From a checkpoint of a small mixture-of-experts model trained on Wikipedia: a variant of Muon for the experts.
Below are experts of layer 3 (counted from 0) of a mixture-of-experts language model. Rows are named router (the router's row for the expert), down (a neuron's output weights, with its number) and show model dimensions 0-255. Each number is 128 + 32 x the weight over its row's rms, rounded and kept within 0 to 255. Numbers have three digits each.
Before each expert's rows: "comes before" lists some tokens at least twice as common just after its tokens as in all text. This comes from a sample of Wikipedia text that the model never trained on. Tokens count by the router's weight.

# expert 7
comes before: " the", " a", " his", " an", " be", " he"
router:122082114088165079152083108049129159144124139134127181168145173112086108182166108107114142163152095148159155105138146206122091052114164159131152133122153208136136142119115128116059166114101117177092066161198192188126128125093145135134111112106064167125144073143114121137125122142095173130133114134135095092161115143085129122111137137158100110127147130134172128158149124164115086146136082151126112150101097063109079145060101115135110149109191102156077159155103140148139196098143142155192116160135179065150112122112147166035127105169098137088089138133116197130133082159148080104105114167121118120041128166132104163089190091105171184137146204089126110154119110124134102125160169145163108104110114143106133160141136104092152141131086134165129109127181150130156075187108161
down2:112108126117158094077118112076109130161169111218147117112096116112160105038148135081143107115084125204064082117120136186162137143104089131122100147127157160171192100109186146133138138201134142126144134114111155090117083181108092143164127091084124092127124121156145137128134148110112126142110114116137127128129156137119098061076089164055129082139123131174145089118177156126099136155076098098071149154131141148136116099119119128123164119169123163109134154147100110151207171136114115057099057143177094105159177184151102153185132135124182117128143154087168122136139154066103095156059109058123143105158170076115141106075111137166090173162158164157084155180175102153161106072131079168088149169117103176079124144142170131134102131149148109135146177071149147133098137092152168
down3:165141123112163121132106131110156124159140136088146138066147133103106169185056147092142109165096132129165130110102110118118138154141120102145158140114076133214086133071095095079150161143140120186136130099108090135133098096115093093121153125140107141169077118113146137174205147108124183184140116059101098096200169124169108112109152210163120077120132176122099107116137226106104129091093120147095133100157145167148120193115149143069167140140153109079146163136125121083113027133168121124141093142132102087141158166163167134148120205091129139119130124083081131112118159118106148197132094194116170139178147158164111134186154174127101127164112107123114095119117057075094130069075176110098127136151150121109154178136150161126154161110125122146169152102134066071118140156172163
down4:072148129134106196178098160139131145133118164185143156114090180140173057143141113142128104168169109103146140136138195147104111094076189099202175072162108170167110113093159142179168095186123105085135108149166117059093153154084128102150112184153113167106159120156147162132129140191164115095187054130133117179175096125121198122115115132082108130091136072154128112106081080084079161141101119096064085164165132117072099080156068160119152114155141125118089077105108120065142140114152105155141099113117179134073129136135090145099132134117138166087143131105097059144125175147132125113141145159124132170103100104108129130178120144097173126115150188119142094115138118088130154134088129148136163089151159153162114179095162096142112070182132139101137101140154094094077155162067156
down5:090095116159164112140098134098152192181129133165112106063168105098089145097132107094127069141134086173074081086090035170161118150115093172174156126140045160113065122153122131127093128148127131147108172142153123151161149180096104118111113142147080110141107077144094115205132117099116115180154141148090089120177158077105178110089111147099121193115138137114135118086151072104118149174127135151121132153138102128134100163166117099097155128148108167158137143122138097185116152179129135171082157101138111141088237046105131163168131082128124126185099107140115125155072096051110163120148125128187123139106126098137133121117105172179165139210178124104088105101108168111113168134136154075117168129115121125122115124097174146163148130174051166135137134118087118163114119198149124
down6:127126131110105099144063144130147107102083165145148130103136156122148145125118131068146125113159114202178104094128098096112129147121129128090144103130074129116143117154136135119143168159143097070125144067087092128165108112109129161101081056097163119126178143148098140112115142113120143152176124122132135177152151104099140180121174112160088107194120216120181142094035121114065114105112089131160101055094124175132092144097165162184112113107146150156142113107118158122174165103043127130171167119126140187113177157139147146144142102131079120160132165147111095148127077073132109135186150019131164176169120084147118202119177163079127147135142122181116083055176153072116143169089073106143122113090136146127139104101170161139155103119070068122122163179157150141091162141115112
down7:128143140098131146120164132139145074122083087118143171121195075122108162150096052131070057142143127176101086129159133147137070109156115080168120155097085174166143154158119099109091133164122057088118133073115068127111086170120153179120128121173159110081142130123169105132117161100195059075103130178142129129150175117139060093187120154059140133094132175151116163185145121177131104155083147163152152127139150157091152140138105111133105107118183162117122091161108135113169099086138097057168127144143097180135162150139137166132097137117103142105148094116124156120100145141160129141172111144161127080145154143164116149195146102129115134132104124120141145119144228080093170112113175141064147205171156113150144156104121143166173071096125175170087193151071189136115143119146116
down8:083100140097131157151130171152109142116123117105101111083102140095115092114129085104092062140144139140141104162089094141165166119149134159143135104110103147113121143142126137143166114165136148173166144117114094147211113156108169192145126137129108181121167089082145182109170144174100104093116064107110101113149091176205207143115153147126162140153091117156130127131147136175112212177082123082120137156156133143125070153181120116160086100164099105105076116098072158120178114102123105067129145151140129129116131121134152125108053131066097111066120055140126066075121088090098120118129097147108157123122104153094115066103108099116071151135112142113099180075153203052191097158181158091086114161138099083127181099172153112094141129143110099154098152119169159200138136133130065
down9:118063088123166094179130185097081103126126107103194133124127116158127125111160170139104113171146134105136149105096127138127108171117102105120091126119111151166094106130109155133120085097121125097103166110136109138127166134116109158078115150083086121120079111135142192114115097137071158065124189105124104102129181097115126126128115111100179164091070137106121149120124134154079125158091134040156129077116143117153062138052131112192116139148097174076157086190162052139131192158115175091125111122069145132139130117166131119139120077066109105115059169118096135085132146159098128161155112154194160140079106163137131165163113152124127129103172132220181074131156129074115137148137062117109104090152116212123135084164181116119123111150150135152151141239109145075122137157105106
down10:157093095124106124140148095098106116165105132167087120151104156137118122053225104158119117193122067130163126190167108160128118118123142143169163191108095119142116110112161115204119150100160126080163075177102149148109152141123121123152117091137148116133124177158166143088110101091106129086081112141147149167168176043140177112085161116152165158090101167099092084107144106134160096095093030169125129100095130144148104073135103096116077127178125102107071194133111152111125121112077112101096089175122182152080184099114145183146145124119126113196094176162138135155111152143169123080051128149165143151132089161135136095078113089102151139176122143134095150130122068070074131126110128166141110098173126116189121148161125171120107127119127067078077084119129119166124083132127106
down11:180136103140106151100178132129116142131158107135122122115177105138150111122130132183205161132162109130170103150179155068151129112150096132106121135129106126107143126127126135100154187146103114156179040139163169131173167101121106144232089140100142077122155087144099118180139077126084126147105105091146096109177120125080095086119123072150124106185120085146019125143057158100095132107111159125161126066149140096160132130158186132107108135125153161121112143140128070050174138124128093150135138092114152108168122131161148200140108142204124188097091099143167158137139052149136122139172092165078094140077182185173094105123098126122120144100070178049106134148088157146139114153147104173154135126096184180132150152113113113108110125177100121117117118143140117113112212152135124
down12:134156106096116090148034149154152146107140138122184115127151115103097106114127073120143117154132111108082156124156100093141128102123163202166172136107134137199183093084152114104125111131134180177145140072130063096107164111097118150088161123092138137135132171094182148152150188122128112129124099152129140166094099118110125095125116146121078117194079138158123095145132137153204061127130141114156116147130148153087059110074087086149094105123068200137124135098175180146099124066121204159110097179124103123113069181178108182148130102174120156125163137133107145117129185173120129139152132172183106102137123121132132104141102144145082101119128124122143145179113139101165119202088144105064085095078088088118106145105142091023154124122144090166158156086094086118188111173117112
down13:101124141176104171157116101139071169123054108118096116129142094127128096125158111123118153147115163085110105110110097113175192111139081106134162131122113105106105127115052157104094147119160135134155080112120114140117090126164142184136156121116130148095123173170193122150185124157122122125133106098185143134134211174077076086116112086135123120159030160103132178058103102120113120129154044104090128160116153130115164172162119155160167143140128115143116091120110045086087129097116111113152075122162160130196073121110073133115157139068099088122174157155112126111121084160160115118104119167119226154064106097119082162189144098163169131081175145126111130134110104222126123175082138160109118102127152167120132161140137154141102097104075183128151083125113117127154091116058111
down14:164167142141146114135136128166105102147103091124142095138108176085178169153163202189122147139122186123113118140097088181151128172076148114170113095108095111074131175063078149130181111170138107153154177125158136115055086054134143107175172137111140109141062103086097087106072164174158090165148084083087145178127072125137083117065143117170157143183156118091120178114163136149135121136168146125085100161086138136086104131066137081135157106143091080104148125147083150128101103155126137165171158134132125149138102123140130128079067152166138073147086146152092129073181125109075118140056170071098085106117122118081111137083162083136121097116118126118083090159134159130080170156132122093123146098142110133133196147127112109130133133221137115153142130127170137103147109192166100
down15:164117057071184125132138141132131140176096129045123103166069161173155123122150152154149053089125125123106103113125107132100163089123124135144146121167178141147157141122169133129085168160181110118170170171180142081112118065155022175139143141118076150130118104160128109164104111179130103171105123127116114116071167146176129151154096074087105083111101132123091101125149161157113149099110186121175168109138107065092115168134079138148117101138097126180120133135058118135142077148137155150163139100141122146141097145158164140119170138161114097140153187192182189178152096153128122144120143165166095104145098130175150049146105186097088100132171081177108130115133128105082090088165125158087103164114133095111159141148087178125138116105143111063150142165148091144097096098043131
down16:149114071085143106075149100181157186096206138161086139148132145168107136131126121199148125090163156199117134109116197078134177125153141118130117091148113107145063112100176135094126131087060133110122151165101141131117189127159130153139134063095122074162121131182158147109106141150067114131112103102130172199076071170124160159099114169080113140120116142068109162160118132090069116116112133175105138160097074156146101168087095121139165139098133128200163092143118168090139068107070072145119127182138150106113131107146073188090117125134137093122136113109092168096141164124078144165123165124145098149045138130121066129094123130141158116128128140108111103098079108137112109129093087148161125163133181096180130110168113104132134100132025121172136129109146098207105136136176133
down17:114133148155142126092071103123191136162127171185086127127125114140098080144095161136125085102078169148162098158154080055105140106135087133163140068123129129150116126158087124154072139134121169153064094149138150110152095120106109125121150180151151117105172147114112137121160074138143101124155223125105114100066149101173145101068134109111131202124149166073179067090107147178112128144112186163115125096165147160156055108109127118128138161111120128096113089114102108123190142190137150099129131125124139151102113125102096106156117158140179119128098117135134094098128168150167113119087181126126088063134137117145138110224172062186085133139108115104088038163095144109086127148104176089127117113098126119065085151096097116193109132114109131036144063098150144088129104127133067
down18:077089112044108130161119110087146114093154195137138111159119131163109152160114095153100147113125106144180129120133069171103151108100105127095102160182137076102095123068136100153134129157118149143109112106197114131101116095174112112124165149074134150119127140170123139060143128127160083103095135154200090117148096114174156101140134122140132096136139130180196124086134103121180089118091117100161194088111099103126101098090122104095205113091110075180116143198135086186093158194158084138138128124151080125168163199179130112061171141144132102122135161109111161144086126136137193115084146140110183080102197141221121120189106087091120176151102120071112081156122149119174105127097081094171087106142116134113126103162139113132112127168129116136087112159158098150157160173130175
down19:069188150094120090088125155164088112091146102095093192208099124130140145117159129100159158118157095112188164088156102108107091086139126183126195144164121129141144120101149120130132109088134105108071168145114166153104130084167179113104123085141153135128117145143224119089159129092068092141133070100128102065151090122072082118164073146076143079096136073129099176101101109178142140183149112112151108116090129114142138132131115095136157169149077122109141155163152101153141087108170117071156118143116130141118110102162140069113166092071161115168094046159140146168136108142112096110118095161089128127165138195172111136156157106103086125169136157181099140141038062165085105166156086137138139144127096107102057175164099118129139114152080096118126127138088112156088148117160071
down20:112088107142092140104161146171146128124099099143167088144120089172122090109148167121177121185144122150130168086108087053156172110125192144158158177109088071129134119059100098167137155155079123093146146127121086112168134161098145098101112121142182109125114171150135146099042184089110176106144149104101164097173165108169145131133153107103149166105167097071129130174127138107108114110143094071091162115147139082089158175113159125064162096157178101108143040147160128122129151161135172140147174150154086107142168117172138170113157086173067144062122171126087132063124069151100113202152120139162122174103116143104126119150080136120150155153160119143134117136148148132089137144132111142170097120145120100096070179130169103115139113087114191154092172142153112157056129107171220
down21:102142105098126191145074077146116058080163117136115123163136134104115073070072123120172101150154111143113158167109170185081166130157113106132081126133148176161142100146117143142160151165119084097091114137158113171062174097139140113131122158151099125171106143148166137147115055109112108157116169130104144098127158088140177072104100056146084094078154117193135081109129164142122119144084154122113129109140135143140195161108134125147176139126163108140077084131081105115138119109211121144116194180110104083087095118137147128071146152113107090132130086141120126125145150117128123134123132189196089102116091098077110129111153101088122114144101187108121143189176199118129079103151202126071087097107133093040083159113139127171125163171089168155176137165061134162142100166133154
down22:178139162079113135085096126131160108131130123089140121188144131125147071105152136071128097119060085111128149163136083153086125095149086137149096164129182118134136116107162177148141155124114063106088153139116166149123169164135190135154112110109067166142185091090109156139124147161147114186149155163123103115009160109137156129098119173144101134133201126159135187173079099146144111121109167181103139124120152097127157155145115120153121084163092069216133149113153202103177107140107121162192101136087112130193168078095091118136130156149054102074068090087145088156145136096128142060138146128102073119110139097167067142110162153164127082101146104124175125089123121144158162170133137168099076157167113109127121109137142145095096107128126125174153073087120119128080097164145175
down23:100062186110114126154140184098158153150123192136098119160162124055124081101129149099126168134081135100100122073108099081101111141109122100128094152145111133126126148111059123128162139138177154124091125119110110149152128143123150120124128144193105077138191126161198141121110168132078130101112088106062124119151093138174117103129098158101137154169168090113116095145127118162150024103132165132099138175154157159155135104144148089178107114145106105119140152071074074114198129101119154107175183125126165186123113190184086122114065187132127133168131140088138134117100094149077099088118127122106108096083093093102111189141126079148169108058133155208110157144123080061150170134083150172152100103113079102143128103120123145116157156136065202110151190153105147110099115130104180
down24:108130192139113164117083140083121150103028149146194095150128143144070127089200163149137086100098102174111104132171139106145137154118106104049134170130162041095121136107147119152170119140088143109075136132139135118123135128124108127101153163146116103134088154172105123195097079117139116105133123135079085150129120127086110106133102148025167046095048095148114099082111148114120100153126138089116077122148111165094154146100118179095126140141156099100137171123180171132125173090061114153161169108116141162168065131136127141120111129160088063110102099125106151109146124121151127101150094157136083130110202146113124133100119092176160126158105110098163150088139121076101163155191162205127161072141115115078132170115143123149139110183153093093124144149096088103112095041162141
down25:138107103151178111104162027152194112182142175126097114106111119128182050161126109093094143126059132134134121150149155110078179117142106129166096116136148078125181143114115096134118173113148222181079176158175115165114170107143141120130140140116127139174164137104142119080130121143110107085096105146145099107140149114168209117076060166104131148132112141086078114108098110147104098095137156161122099120141116075123059117119130109171145148068130043118148168190140107184087133118172115173179116114104148202091118178099114127143145089119109140122127104150145076142107174126107117106155137116113159145155139169091113149074134133158140140104133192106103143106068113166121099077099108183151108139120120142140111177147095089116174122057147098144176172160176197106096150142092161
down26:140117174149114155125175106168148152110100145214098091149141167100131104142094142128129177048127134121114152144118065175103199152088186098132086147113096194132101205115130113056140128216177158154061148103151059139130139126096165136138103070155156107113124154181153102112120095155087138112128193127145082185150150069180122178192131122114137170129167112122111116115187128084164141173158077126096114103097110090105107187163131155166124134144200197118137126143126175123099124117158087113130136136175094087113120117143146131131082143149126135197102154118139154112126084153130143187135067161113141121130131159127101147152095177135107149137118129094116131106100097156176148143193117102124168160170104108181092156156140158172089127157191164139138141124193155127117104165089130
down27:131201134083124085128136176109144107153095189106081099134096118093115143129142130112156100124104127146130170050099147124110178104136095168148134072070098167096135109123158135126156175128097129077200102048106161100101129161088182128168150072134114139162123123168100086173121138181144122083108078182072172086167118142168143147123205110103090140086149071094098160094141143108108116123082166157093089136149115141133108110088125163144121153130112146077144079179155126163127162161117101144163121084119072088153089081125148143182127092106104114148100115114164113124121080121133115114097134153145172071106116103170153137168127122090158154136162145104128218112110148131114126160174177067161195113120129109100117166143146114116047169073124109103144073118181071078188152106144158
down28:122128128123079173105149150119082114128162188048122128129127140127172119124132151120177174154125111095105099130079140099095115138079129162180156116132185130197108081190164094086142139161091165166122166143092103132117121158112138145163175150179088152126190125132127055148111187158115097101161137163107143154187160136113114138121110121120134164083148149159145138140085111075140100151058113106128153207133117173143186193109113094114124110107105127152107128097179087127176142086124120169033085101161155136150133121158155108174171099185105147116099153130093103119088154134144095155086111160154035104074121119172099102167117133167157152064107174159117098098118080149111088107130106090144072119160132145097152092124076078095162148120181105147099124146178119172094138185154075
down29:123180126080109107081169119187116124182177154134082131063072170164112120121118115152107148105076135094103144091111060114135110104188139103123098112102152101126144128162130159143099162139163120128122109152152183167129147085142103057107102089131077118153096091133121107112141124116096184068083138132121126153103166141143084090128163116088122090097091141063207074142153067109166121103104144107063077157154100180117148155149094042148140158131159114066117152119129106125080143134130162064106175050160190110147119089084082162110139077183150154068190145130125040195132135070134155117113161117100133117095161069130090149125104147141110150114165121134107113155093121143179151177137148119132120130096162117181108096118126176106129144091147086149135125134112089142166117147083099
down30:122092142101150138121125165174176121132110183107108210122151097079125067072168178176112173184156067169128193108119155136119111101125120152163136123125186160066161128114125098117108153137145077092126116134129149144142110129176073165087053147145121122131155126111115132130121096106131123145174142107122128143194058119114121167051107169158129172116125128126135158078130136149114105127163159151078128127136224153142070141094137140104130094104077124123117148110122190106127109071155101150104133142058154129117136104125159104116111123157158104137110079131071157165103125153163130144116219126107157177117118099146143126101061128115049084124153080135114160121192131177120191116161086146147114045080093147138079041162139168082088117146150158102101145095152158156158142130130146
down31:038113181151063155108144075137140114140192134148101133130165127145075185149179204118153193173116141123206139123112092171091144143112104133122182187128202139120135166123180146088121099185190114204133140160091126167125145147082151173134123148081087157089063126107105132155095120119161158099102130103112142152110129171088097110125183114106170139111156217177141145125122122171083151181029149144115111148170105152136131113141099128142133148158147141113173122146124079169072137117125117080196101144126126105135170127094092075107106131074129140162107108131127177161152133132153118112146176111107139156133105156114105104171186096128140126147105137156056115121129167131111079118134114101147165102136085159138092176178169106075128083089135157160145170136127088079108094124126120
down32:153133115141128126220163142125186132117119093129120172137109141175099121130137147136076127157123129148100153150167121197093060184121102135119177172137107120166117148080163081116072184157113104103106177073163132131113158150108127097148104180104163128158118129154141178168144094083105129204036145154134117119094087148127181100162136156136114158119084127051133105115110114123117087167131112087104063103142154124121098138142128154209096147117096143130146043117170090182149127145116126111163161165174089169143136137111111107125093115177178140107126128180086107174149076148069114097087125104045168121171171111136162192090100131106144169110129090084106163149092110157058130091160146109149112173094121104164116089097062140102123136100115186111151157162124179097111113124140144
down33:102153053160136155125134126161118105112178122126139069119090179176140098120108136109135114113084094135099132102125170128169097123114132123150058141139129129183125122124084136134133124137188177099133083080142170127111082110123091132188162140103096082122139140129144126129113126124111067123090172120098150156075095104180136162142095173141184173082099172152144091137141117168154096158137125168159184108149172138158185155148171139092145168178106136170176066106183203176115083104166118148145121172148116107122106124090188077085144107076077196141173172118100179149159129133112170086151128133135139181188187065177102068123171156170167143123128147118138134136141067143182130110121113168149112094097128088118180170111130082075079178147121144077129168154129171106173129103168117
down34:095128158086174097140043092127141139145156100156116147100135123131121095178110132130077125160130126129138076166170152051128110128114162137102118145091104139095148140066091173159126124135127135088070152166186143097215155134067135137135079074129185180151120109135106171106166126146100107138103124134103093114149113164096084091088177110125180134120166116134126146147175116142174161119186151146117176141086134109191138122080145155070166070135119103170136098109161117169182128090124127128137193152118133144150089097085117139071129128173108140162154133151082130094141135166123101128127026160075106144173114136163150086094154120142083069148176136137111158091186112104114158161119117115206128108117171192178108089144170206090097103146152084127136121104152117138148104177084071
down35:093159130201144163137140138109090141194104080182122163156076097123108044093124183142137069159187092094156113089109129171145146200118107124075078112091116120114116152129143148128129096123128148163093155109129168139129138179176094112173084073079110123101096148102189082204126170113126141115102174131075208137107179121102115111122179119096124098115145132139108146101114188145159150146129148143167118090094157110138117087146140124120141155091103073160072070125131127103049109114133130125107152115164148110126127129120138129141104096117108125105109104124202128179101158186068115147162143124059120077194151138120168140150091113136093160076119136136188132078112086147107153081078114165062103128140151116123131131127141141134131162056134083100089210110124112196128078128119153
down36:146100149139067190130072104148121104116106113127164112121130124090182124119108153171141108126138136115133076110140111128201133148107170113114116119100197182186164127156100090127079139135190069072132102111171134089068127160154182168089091122124117110127153151153111110104173150164139182115142122146093068174106122089111142133132149116087125110087111124125114108118150186090066112125143163076159123132083128169156102155172128124123127089118122089110131147141121083086143121191123158152146100137078128175144141128127162068114138087170158141146169151129097083119112105126112110064155050111047148142061167108118082088116117159127105142071168170088103125128135140182148222094116063056054160093152182130132148206146119139153120116113133131124176096130081140132096068083126133
down37:133163088160128126106114096177103100111119076107137102122142143191098150075096085060152104161192122111090164194175109171078124186152125157209133157160108117144160145148104124151111099155165100132109115093063126079174124093092152177152122046155078159181097125132150076107107148074131135114086121102077151095157181131099158117076167164118138114140129128086115135150134110111182146072127152164169165092110119134161127169078128131119116105059128176122211117103116145140127113173101147177063096145141123145156072134174130145136130106100107101181136183144167091116088119157150104143128115122112126150139123127138147132114156118119165136119114115088126077174165149121078165152161178071190103098106151080079125128131198158069109054146132161166107134157159126073121122070122109
down38:141152109162130073142117112055095159114068158170179118116064138086115160137166136117173188111135182181107076073145161068131107114124108134118135178156098184152118153131156156146159111116089137161117122134088188120129167149168109085142204108142159060110138163122133148148137127105167061091140152128123135071171129161146104138110163131136142154112102102151135154125099115132169148153121144084099129132138100118042088156147105154139062096102167086133126143123136160116164083117154126153111139125140095190139204196080152132137124059186085106148101192142075103121113099152111113103139154143197146061070149121139165151082101075144182087142181134100124100130112128126175125138133116088116095178124156096143127116122081109094081066131128094139128113153075061096092112127201140
down39:136123161082100085151090152081125154135088162110136166116128172144138144134075123067092170111088127113161097151119153128148110195115223140137113119170113139104124162193138167069157132083098132102121127148077182126114166179109116164116176123082101107108121125180147105094146105109106138110138114117116092169179095167133137161066137068123155101174149123144140128148148154136066138109124111133150091161107099092134183073158130110171092113188151107103142155081165115113125087137136139089100096142114093123145148209093125132083107112118090110118181024161139136167156121128089144148100165094121142089189073069114148149134105150164194195105142124218092195150095168126085120099148176147136121084089183127125146158129177125161111167118094133084143099127168101116145176173162123
down40:138085122114085092086129140120112118120129200167161146153167155118131105125096139133170105128131195087160124156085134136113152096139060123161119125182126126075156165054078175059110114122119090163141195107067171106113164102132108153149092131114152118143149097137104097111182144128144136168128163096173148136107079112147149150185163192153037143179116094181113071131154121188149116164102127107177144155165152137160171107134126157105110142101126190147065102161083088189072070160170140186134097108143113110123148125095158150120134115135082132182123097178113144114141185089157057122129111120099120085129153118116137121087131125108141049121098176117163145156132075142156148163110052082086124170148138154110102123131172180064151142131120109149124077117162122174083139095097121
down41:146094077150143170118132148052107098091123089160128160138088132155138129137105168185118101137114123125145124122112143088084134174110064118146120086119123147079123128076122181087182152098100108158110109159098118154143099141105138107091134097116103063097157105114179103114189142099176137112197143080144103155070156142113112178145121071160131073168083137120182152145078029057076152118134159102099142127100127137162107153103147158106099134162108105129095136090147173179107118188161163143148055116129086112135118083122130175192059171141099072154133191122132147172148142189165143114163116113124149084119121150142097163085138201141171167150099140135124132128092085111114106125135141196193142132104113140155090170141137079086183147110162132110121176100040157147144129123139126
down42:103118163118076084125186107128103055131108123130122121061196093148080084096156120133131140070111129084104156099123132120076140157107102128167141105147117184105137140079162174122124198101053071140150108130092068082139146128187103136078111089146163126085068145064127145182090094145081146175145105136118152130147100085112150164114091109082172109158112119082157061174132169156136135076130123175168112163086103119123147112112139134195125143119146125111108168065143107170061150113159061094153107146113063171098105122129188054123109137174156115076122110175149130117112139055176127060087111100106151092159128116121113100141135153175149145133095142110118131157120114147157145164139108104125140164189096094131131109162093094142149105145117145143102088126138113166145035123094151
down43:129143118111196108147127096176131169159132106143133169104127151109122147132106070098125154145095139110120089055171166150162108124178078109107129116123140162066076160089115150129083054116166103152122141149118124102101089162122124078148190097175075109103092120109097054145088118078131153146117137098111106166098155131117125153085087055140128135073135114158134083149122128130161103132163105100120124110156155153152111080147152163195128110144154105174078065098106104144112135115119126124158078129091121088155173152203133087115160125115113138126164148108135084065208093178075206163090128152093087151078096165108045089127160159147137144126047108157093111161146096099182108161107119110153117092094137125167093116094147112138181166137203088119150159125133173148186151104150100
down44:149152107160123114120130085129124073093146093149131167084105132170110149128095156141126132169196070158101142115145124091132114116216080157209166143123104149149159147112161106124132151122105164140171150144069164162097082174160157145153172094185097126144167098114071119136165177100170166117153162166162136196139150124133137092105178107130161078135083121159081208105178139164128149147161113139170159134112158135131132130129104155160172103157094129111146167114104071138152176113086113152110132172099090106143051134180153170124089094163198148141134137099126174092128087149108111128131123165142117071163094100137132116126103093050155180154165063121154107118059180158186138062130144121111112109164133148177104128126099148153142143061176131109132082073136189092136159088143121
down45:096131122165142158131095113096137081131090072147104106130138126117117145171205163137095106133140073159087140165129155138108113134101133095170127158166105169218058119176084121194141181115110143096142128144151114130126151134168089107103133177114121090116129179113124115088132162161163151138144165139116133102125091138122051134115070166072179103139142175076171106116125093108131162079115083119119041162082120174195105156117108036132149079129093159094146101088076090163076137095098084112157170117110104090113071173095131121190171101115116123110091123159159196161156097128139074141099187122118148101133124161080157167069182162105121140104075130168131129122089095072149100128108125126117081145117166069160138118139140147165108113107091136091149097127180153177151168134141136
down46:081190121130094103106155177102181086120145129123082120115146091106108116222092139115082145095105128119074204142110125082146087165137145088101099168112117117088142141064126029161057106143112152108176075112124107191115141140121121192120147130055077098173138159130131131116108109107084143136134134082096123132105160172161191133105076136140135185187119146152068142099092131107106128115118124138125106093110102139171108115123046100133080083138109161091130085100127146138134146193120083108105113136090118182112167159151160167156111129158082148117203097106142131151092161160051161106114094159146153135107181099160195150138133124119132157173139097117141126162138137117169116121165160131148075098147175150103136184068115127110121165176101118096141192136124097080088084126129095
down47:116141109117155161144162119098090058146160191155165094078152111130132095145087163156096140157170119136204162121131113164149119122123143136127160149128123124139162121140107130177145096152131109149167170147101161081120139150141201103100123104102110157088087148093154120078117070155084204143110163169087068070090118128102072079165044135170109073132136138200150168121174128107093103123079102088132132154082146176142159135147084102172134181083134088150071172126080157097144170115172137205163110155182148166102153138114112105113116145106111127152062118145077114110156123096157134146121095135111099128170177138109158108144064144157209067094140119113141097146114108121143161109116124125140118150052099201161106145097134133080109089111121182106116035127115125127137114104102149
down48:118146195093131132126069162111123137110135128130154114138102106168093123110151095093115116109059136160130180140117128044133229122083131103152170163206128131121050116101158167122163160138112143148155167157177138111151081193137156162150199110088153160124105121076122119161133136086138144115137128146079081173134157131159119117131169114127125135128135182118144120153140146083133151188084173173138165169077158112128127076088154122160101108094169122098058093115144146110047096186141108171074099116110139121108176157132139085094104119115125115155140122189170116194150147095140162158128075101131164153114116116089095162096156106085078178062177174108125137146195174117169075121104088192135105141148092111148096146175130144136130113163140134137088163139096188086155124100119156
down49:098104208114088127164137116142145128156083202211091108143119072176180164152187150156126133131148108083069053143097116130168129087143184153152103113169128138177086098107073145067127121147224194159144118138125198117132163130215188111148123131148157167112142144125092079099130111088140129168099154093151176108116060157084144132114138055170102128121108131159119149165124148122121150060107158098172123094112138143151166161074148113097098174143124146102125154174139169120168099115093073169163111139169102188141113117111096201124069095119064161145109121091172163131147123124100133112090137118087127124127103139109102155178122111117146140086105126119103123190147113123156121159143114143148136128073186142119100161113102179162172152077142120127103121146127107144147090139097092
down50:081167128103164115138100126136102129085152085135115092100095110183146153046103157110157146203143141072115184163159108117133144107083180136064135142133102175124094127175135068103164102143132151125177139152125148130117077131098087132109115150134117196080151087135157150140115156181168120037199161131127164121143126116069130138144173156128076114143100089158097065147097134068136126188086076151109182089118125137118149151134138114095164114152097148116174103126165136140127077114109120088075142080084079196089184098126118141125151141196141067104148122124106104147169137180053135138158150098107167095120111149126137103146072112145065091159116072118128108146122076119110149140110165111168085110123148166170106105161098193124100089077121105156142089113144173072118152081141105
down51:126099125120188114213138140131107132141135154118169090162080120128108160139067134095148130170093164126098097077085135102092118180136142109090107130122154108086181131096110145163088093224097132149106138137110129179165108107141131123114071193112141104160195104153104139125041132151103080098119089126157154158150139139059148062108120112114114093099179197154166163187144100134158139102134172108121098135048101123111171067110073178148145109125142138069161086155152182140080106082119131131123117181176045096125112119167132116157144087160152136086119124124187099120153123152134111118140165064158138171151108103125146115189119136124129117095201171122150125108090162188180116150061110190116133169129167118149110104124168163121145065109157096102122118096152135097105145137134129
down52:038166137173137098103100123130083101101148172181079105144143127114143127137110104172144099096139169130142159179108154133119145179167140122143167087139115161145207165121083149214155106090067139151132147161141129069096099113143100143172066090160106143146087079137125129147112142118144182148093133122068122108171165169185116155138136153072128133140097128233163194141085106102127112171185141072073151083122109098095154122095127137113179129142164151134095138065141077112081122146145177140180173114097176114077139115086113183134123208137152109171107132130125129068153119134124117149097135142154102155105112110128144137096092156171117134098194172163108145118176175125118143127179120100160053121131139106190139159115137111121197112138163066130119116179114110115106100121102130
down53:177120132137131097113093122085105159083098093164112167159211134068093106198093154158143131139183149155165121125119125145183081173184125150143179183156120163111149091161100124085133137150143100106157137126144088119099072086147095108132097135175146164170126086154145134111083142075091194120103104153084076141155143105140134199165128143144150144172119119136156100117132141138105164171155178145199149158155159126143089139177174100117114125082128098068125167102134139130105135114093111141161073123114151174073120099137081139127168128172192087082184108155157144183194107125121148106134091111148155155109128045208134104197184130154122118151128139103143105097161083202090101107100193166164140106153126112129139084171134112075127094093130101131141116154095083171154091155128136
down54:162132100128114142185125120085079135136166124102114124124105180090173133155112101176115151072178093102206088133137146170110101130108141109094176135131107083107174135105127172160047104106095142115120160076139141085171146044141141121183182111175087110133173076136146083124093169125118118161154165172157128083186145199101107084137123098164117145089103123119111141143103070097056176124053127091114170160111071161107131146150155120132088159128151108189104143136127150085154198143091138134080107076141103148088117174072078117142119115061144111137102101139124168130113162150142149139137087113110152149146122126110051131057106125168175124132157090135139076183122134074125137083151124142127163111129070145063103129132151139089185174126119157137134163126118110054123099109108159
down55:125116063135156170147074058134103126120071115140068140155104143181140153190107078072118161105114139125169177128196156083099092166157149149139123094115146103129177149108133132077149106170166096082101101058174112145130218120137137057145147113161128176103105172156108126128116085083108169182155124123111124103138153126131137155127156151101128102122128118189159113116171159153091113128095145168179132116145169183088093088153134107176164116151129193125119089119161102160096103167095176095216125117153163180111174153158137122130145136097138104124156077110143123117042138096151175167186127099137103133158107201174113156168112128151109134110108152092056118134137111188180170127108119160147182166081123124068157125154112171140114162164146126106134136083110119108085142114146080
down56:131124117085122070124174063174082211128100076145152172176100152155123131094102109153131093143111142146159088126121119155171118138154153189154169151185095158105102119120077157121151178116089122135194110102123144134142121121099146191130053154127114188164100090196167106072150108168130140170165100086133177133124136171149102128120063110135072096100122120102115102116144172150166128153178126109120141140125159127166152147199138113114119091145159108073150162148155094160186147088091163084118083094133180153148133185179070109098129086161089186119049162076159132155131131123133168087162128105134165105124162131142143099081114097181119116124150112096101095074136143147170197103147104091165098095155124199132168190132119146177190138137137129135134104103156090095136112158107110